Below are experts of layer 7 (counted from 0) of a mixture-of-experts language model. Rows are named router (the router's row for the expert), gate (a neuron's input weights, with its number), up (a neuron's input weights, with its number) and show model dimensions 0-95. Each number is 128 + 32 x the weight over its row's rms, rounded and kept within 0 to 255. Numbers have three digits each.
After each expert's rows: a language model's description of what the expert responds to; "gets" lists some tokens that make up at least twice as much of what it gets as of all text. This comes from a sample of Wikipedia text that the model never trained on. Tokens count by the router's weight.

# expert 25
router:150116124075144187176107146156145143059117107118117114133203101145132154171134113149107144128109171127139115100083174119093111114072108165107134143120107148085114116150137134135098166130121174116117067138068158114111152128112060142105175199086186107138073137107146038101085097095097119165
gate0:158095086107116120107141110134100173158121104142094167129131114145172110116167137153127142105119094146137100237087106151150089117146154147135155118162092122095077148160141124154166145167132158115133122096121117105120068162115166155173153181170157121132179198115122114118054040150077088080
up0:161091105063117154123157117092113148181144127140079131131132102146147108123150110126150153120137089122139118183060097152143115100117155118093153180131082131118102166164180118136164133117113145128168137111101095115128105196158133111177172211139151129136126181167107077095061031130063109104
Description: Space tokens opening numeric table cells after a bar, plus census words like Average, median, household, and Males in demographic income sentences.
gets: " ", " Average", " Male", " average", " median", " Mean"

# expert 47
router:094139142102191133123073092140193070148134057159132113066178133110133178116103130127085130161085121120092079147148164170185149171156101207133163115092127131120072111153124130134142162138163175144098141124101144151100078137105127109113168143101147111161080181151135128119102155152078097070
gate0:160162074161161105107149124142154081101138110130132133082109024145117111164154159106181086126091096102147149094162162125168131125130106135110191130127208161095108166137115113103108125123135142123090100121142151224119148110108111103140161189088117141174115164142157170153123179074165102166
up0:189182113147200100135097156132155082181045164127127162101103104106149085100135171126156129141111109073105113082168133088135176095144076135088151076137141137090128123155126118137120149156149148158183167142140150112097170159113115090165184143152144098150079115154104121125051103126104092181
Description: Digits, pipe separators and No. abbreviations in Wikipedia tables such as league standings and rosters, e.g. 13 | Sundsvall.
gets: "1", "2", "3", "0", "5", "9"

# expert 52
router:101100192140087171104128205146156102176116090156093137099154113096125157127102127151213144084113093172221172120074179131133100100141099095122151081125113112091129126096102115104142125128161099168129122182138063085087141178139153115146083131135116121133120136095154098167090137132164099163
gate0:146159198115146093113121167147104154125160142192189138119129115092146052125090118112090129073152152132171125102094153134131136120093085128141176148139159122072197136050080149108126098143093169157133147118105154100120166091198099096135139131095131168178194158129184149120088108137132151123
up0:101152153118138065199186104086141134104145141122112072137129196124145114126134228082097106083162147087087138096088136131107130138170196153084146149148138116075129117167135157082129102108144076111166077151136133070121128083106101189141140107128083135094163130104131150133149169138097099111
Description: Vowel-ending syllables inside Japanese, African, Indonesian or Italian names and words, such as Shin-ichiro, Muandumba, Manetho, Ephrussi.
gets: "i", "a", "o", "ha", "e", "ta"

# expert 10
router:085076162125066095111096088132130126088123175154149134133096105093166125152168149115091093103170108124140150134202129140130168192128135131140127100146092098091098152135079100105171128141165057156174117119139193186183147148174150143112102133086152129135181157085161179145119130191113089098
gate2:104137103130125154111144112156132128128144114087161084114117119166115147125066082118152128128097147114172133050167093128119090108157108130069108081065132118149162132131100148133064084124150047069096093134153049107084064085143091140078106116131071128143128140111109104163176176123112169151
up2:150147161084107163122122144128106078127151087154107095098115122130059157155135069140153150167120175162098182099115130083100106119084101066083110089087119100176133133161099120155093187095129084111191134167092163127156159125063156130131114150184111132116075130099182087071151121121146126173
Description: Commas and comma-like punctuation after a noun phrase ending, leading into which, and, also, or city names.
gets: ",", "),", " and", "\",", ";", ");"

# expert 26
router:105144147097179156101149136077102168100132127093119189189081125095090155135104185100132175112078158109163151103166142100142114109123136136105126089119135187143128125069164152153118123064158123088069166170079085082088104089149132086113182174127135118195131124111168157128137167083148142103
gate0:156134159122184069098158119173123069116138117101197104128096105110111105077171117099131131095126137145110183177144184145162088176067198143104152176096088085151078111080131116175101093124106180124112113103185132129119168147161116143140148180121139115186140126170138118152159100164101137106
up0:175079124140136148129115134107125137154163123131151134065155097119158114123167120134124134114151153068106108113155185092130163098126200151174129097085087103171158175206049160141136088158128110110025114097172103109096118107137091135104108104150107178127167150096073144111127089131137104167
Description: Opening parentheses, brackets, quotes and table pipes after a name or title, usually before a year or detail, as in Award (2005).
gets: " (", "(", " |", "^{", " [", " \""

# expert 19
router:082185100159210187163120054083100099126149097149113112103155110096202117132102132188124100146085168132096093095118085133095120102124134166164135124127084159140165155070109108174113105095092161125165073133097148155152173142136125093144183117137093144106126106098154135152094188170135123121
gate0:134128114161178158118151168151100117077139176173190133215149160136152165110092123152108150122062134140126103122183085102159108130115117148083067141158141088129120136065142174127119119105208170189154121125120110124115170130193176094161090104123167099140111116128104193153144119159132154131
up0:122123119139119133114058087114165113170140104066083138045095120140062081148166091055140105141137116056141156115103171190111146166116141146180174149117155129146141135134137079146137123126052109091108127129099140148155112111071088161102159145133105163092133141160145080124130111101192094115
Description: Spaces and first digits beginning dates, years and ages after month names or "from/to", plus dashes and born, aged, as in March 4.
gets: " ", "–", "1", "-", "2", " –"

# expert 4
router:101107137080143167134184129189130095181122109082135108083089064118128107092118124161067188127181168135100170166186157121097158135097151150143138120093152087105115123099093129184091144107156098149108047101084145164125124093089109101110142156076110164082126144110125155159117156093119073131
gate11:067176139150140092119098152156110158132094057125126162137145111132155103149132067120077140076141101166118147111175156079152192182118152156170139127124111165143134139158160120157082119127116122165143139130135061095085062121084107106144137124150191150143085122167170165112140153041098138075
up11:185095142104103128174164145121151136083133136132110118094111108123153209082097139158198146123141201148078135062144084090151091082087110157059085093113116150131159113133150127128164143106150168156160156159117194117139119150167134136147148138058115124146114109085082120136066147182103151124
Description: Pipes, dashes, semicolons and digits filling cells in sports or chart tables, such as | — |, 2–0, GF, GA.
gets: " —", " |", ";", " –", ":", "0"

# expert 3
router:124155164157160093078127147071106150096178111109161104114090121133160099122168076093121162137138069091184142124122104097149172102184124130154170093121083133095153076111099090120062166194171144087134195127109078167094140156094114166150172121111123114121090164140107100162152080170111126134
gate0:102159064156147153122159112122148136102136164148156125123131085171116169176102166142192081134107137135143128136144090136093098143122184110130130160086091148184077203114132106125152109079163129096162099122105134119177053129189103169129112210071111161100147102105134134149076074152122093124
up0:108101166115117093136077154093121121164116057120143110156136150076152099081143071106122117087141127158092109132140129098146148160138066139103118103137147104088143129160148124178117155125126105160110151141089096115093190116088181084118154060200160095113094140142109100111191235114080129125
Description: Pipe characters opening table rows, header separators like |---|, and == section heading markers, in medal tables, election results and league standings.
gets: "|", " |", "-", "===", "==", ";"

# expert 28
router:192138131119176111134140112115171141140134132107110135150114106177107165170105091091155077145161113144128051105142206119103174142158116146175104092116188126109154074129164154110160114083152137082078097161113082103120087140086123084108107186082111134158077142142152088119192096085117167143
gate5:124137217140101138129148111112141129103138137124127108130131022099110102144100096131145189088217147134131142151131152091121161089205134145149072179156134176107136102083153121114121180144145160151083159148103098159167140127154192153120142125154087150098102156148147137100201162149103106137
up5:137168177109101129127207142104124162194129118121113109096119120112101155142138110147133146172122133089178134112158071152084142108085177160095137146139137111107147073155144137129145118130102142058134160142172172129159102093135134187200156060192110122045114083148199141111150128133115164131
Description: Field names before a colon in infoboxes and table headers, such as Species, Coordinates, Relatives, Enrollment, Length.
gets: "s", ":", " Country", " Coordinates", " Species", " name"

# expert 24
router:073078103110176152078165181117094150115137101147171177098120146107119113100137140096103158101127136122108182136154163117152120155143101064111106116101098129167092182136090158152183188125112090065114200175139133059092090103094164091159132128158127126117095118126154182090088162121130145084
gate0:125160103097059148126113147179180129116138156118150136154132107099101171150172144188153122091105108153117200161103143144150140224132076113104107181094102094146189152118165155104129163139075114063107105126175165118119109109112113125199197099117142087116117144118092144137113130096112076110
up0:113115161112151112135116107080094142144077096109113093152146109145182080081121122100120139181184108114158088122146165100067105080139168139144171070113165142167064111165120126169098068125189107128118151141090104093171160096121121144103057148104114146139140117098205114154071134145132177165
Description: Opening quotation marks, parentheses and square brackets before titles, dates or scores, plus apostrophes in possessives like Charizard's.
gets: " \"", " (", "'", "\"", " [", " “"

# expert 2
router:142146116150147157131115097154185118098131178108125111070104072126184081138096050072178145181138164146114162187151128155158146109136168160135145143095093177109141167121147139071111079077102097131081167168123137142090134107132112083128124116129091148118175195128083127086134195099122115135
gate2:143120094123152155142096131124121127121098122111140174186159092128171076134118208109136153129138041147165159121123122133157142127166161148167170143092125134079146190047128092115142093127150157053131143095130194104120153134127122115095150177149103134130162139177090129066198140160127094078
up2:139053085162142099089092134156167098089132171116155175163136134118159099151156187089112155091135090158094146151100143117160153127158102126166117149114108124109148197049097105155186087132166076082098134085071181131130142133134146125128099128161122124148171138147108122086174118189103123059
Description: Head nouns naming wars, sports competitions, seasons and elections, such as Gulf War, World Cup, League, season, election, died.
gets: " War", " Cup", " season", " years", " Championship", " League"

# expert 17
router:124175153127108138153089104100144087160136158128078133068121104094199151150139171089162117195118118136056104166119112147150088125180147120167146119171106111150178152083133140139070089166134157093163174109079150079122068130101082128097195104158109111124158139112173124111083162147165117111
gate1:151151089145133189116162132123199102101123105133148102166143101138178143098091076095099124180170170157092154147092119168108085143156133108139104136063112118115125074164101138100121126139193151143111163091059158160127183170186102143152110186098133119131124096066136084101114149198139138135
up1:145140065144152149101140141100147094103130085114162136174133079111180150123137105176113076174140174175114189186128148105088162140125139137115140117070162139165135098159112157094110088132188151129095147129025106085139119175174106119172109156074174124110103130083119069111127131152165151123
Description: Month names in dates, plus day-number commas and digits in full dates, e.g. 25 August 1978, May 2, 2025.
gets: ",", " August", " May", " June", " February", " September"

# expert 57
router:160126149069098090120128117136157129064120187123149096131210100043130122169130123195149183116091098112107136196147134101162087166119130109114122150141179091107168112098141146063131117123155114075145124134178110096057100113116143158123113136142082107133102139111105154102167112134077106068
gate4:098189116130167103111197173142172107196106092147171119089156147093152099129130130147113127113072143137125139116112113125079147136063178164159065134098115129127070134086106146133154164159114115154212101156156081108106129128144127160084039099133113118142149129097112103078120083170131166157
up4:095123166178080160148041120080059139067119145149104210106112114129114143169147165085143091089095118188127153109128114134115081140151054122084139150157141124062137166096144116148188150124101134095123094109118153159127094115174110109161107131122143160128108106109113099155126124142160120046
Description: Inner and trailing digits of multi-digit quantities, populations, coordinates and years, plus words like million, billion, thousand.
gets: "0", "5", "4", "3", "8", "6"

# expert 35
router:117095066109142068181125080146148147106143150116125129116144078122130166173135026131136152072194129151129158079121189148180105134103129156112125121120129085172188132139136132156125077171104083135067104159094139104127123138150152118149110147166085120193068128112118129123125207123142110119
gate2:140094124130205060138161141098076114105118140126163153124141118103120175115102128129115092126111158155164123182153139151178168131120165142181183128164109130167144124120150148167201135131140165107148135126195089108115123127138126081090089140145099111198137175132160156137126102225119055079
up2:152079143161177125119154150077106139134091172171151103101078145067099113052109134140116116079151120136146158136089157120176158079083125140141133121153109149148156161139149145150212130153116135123100185087152123152152109170103160123148142085075116088126178118180134163105109085211095082108
Description: Plural suffixes and plural nouns for groups of people or things, e.g. official-s, historian-s, preservationists, people, countries.
gets: "s", "ers", "es", " people", "ists", "ies"

# expert 5
router:076163109172127136089088096135104115119160095155155124124177161126161084147065150149101134104094125126155093131204143161137139099071097172139096087134128142108132114091070128128107087134074172155162154118104154092144189094166081100163139185138059168180177156148100082119123166146114146132
gate0:067112149111116083098173125140137145164141157132226136174131079104149171120081142112133038154109141145135138140104138128078110117160147057133159157139122156134162155142100180115145129134099141049131142115103098105123127151076151123182195167171192137163095121127169114139089108120153099095
up0:151107093119129187159068157147117082101154114095056113100117187158137103103177121142122197114157101167091158116113095129173102172090135161131092110100106127159117082104151091198121156124132104147109094169181144147145101147168140090064098105079095084064138133137091134135156156116114180148
Description: First digit of four-digit years, mostly 1 and 2, after in or a space, e.g. 1968, 2008, 1970s.
gets: "1", "2", "3", "erie", "ão"

# expert 21
router:125126128124130178095191105157140091079185101114133103124081073187120183140148091165122151117193165153071079139117067131144156132123170109103138130113102111155136105107086118180107092080153055154092200105135131132173142136149129096068144166090115125113099087108099143156108102124161098163
gate0:173114084118140137137109129187114191156071127068134151128142158155120132088117149116141117168170134121079188151112141170137158158059149161201138123080090132192072158176117110107129104080126075139151089145094099142132152108126142078164142111125134170237142111150125134103132124128153117142
up0:151120111172138106125137119173135119144139120111152143109182100094121185132161174171127168136114135089123120143147134130083105131114177151170075148121122102155114125143094112146143118080148155119170124142079151066182092168103091140138074036128221173116117133116121126071183161096075190097
Description: Three-letter country codes and abbreviations in sports tables and tennis draws, such as USA, GBR, NOR, SCO, often split across word pieces.
gets: " /", " USA", " GBR", " –", " +", " AUS"

# expert 18
router:098097076056100108100156139133147095108109132096123104161122076116192113153121062122150139176130074120121093137182115164127136110125160122176153120122118127093139189096155183083106114108153112107153196112089119074131107112069086174175115096125095108099105146180151111120169133203153099155
gate5:154116130129137161158080102155140141074136104086191157131130116154136097174180066110108140126135174129052110131092150147163084185131086141124087136113051207177119150090095155099121133079096132150150123098120148152086185149133114144144134110129147128089159159187087158139146080127147158185
up5:128113112138142134155058117137146130071143139068210112153131105187130161144142165109110133133103142063105182134117171141136099208149113111107088107138079214117161121141160141115135115100113168112139118080102133153055167146118051111118144113099099111128140137159089159163154093083122173150
Description: Ordinal and time words after "the" or "a" in sports and career text, such as first time, finishing second, next games, final.
gets: " first", " second", " time", "th", " years", " last"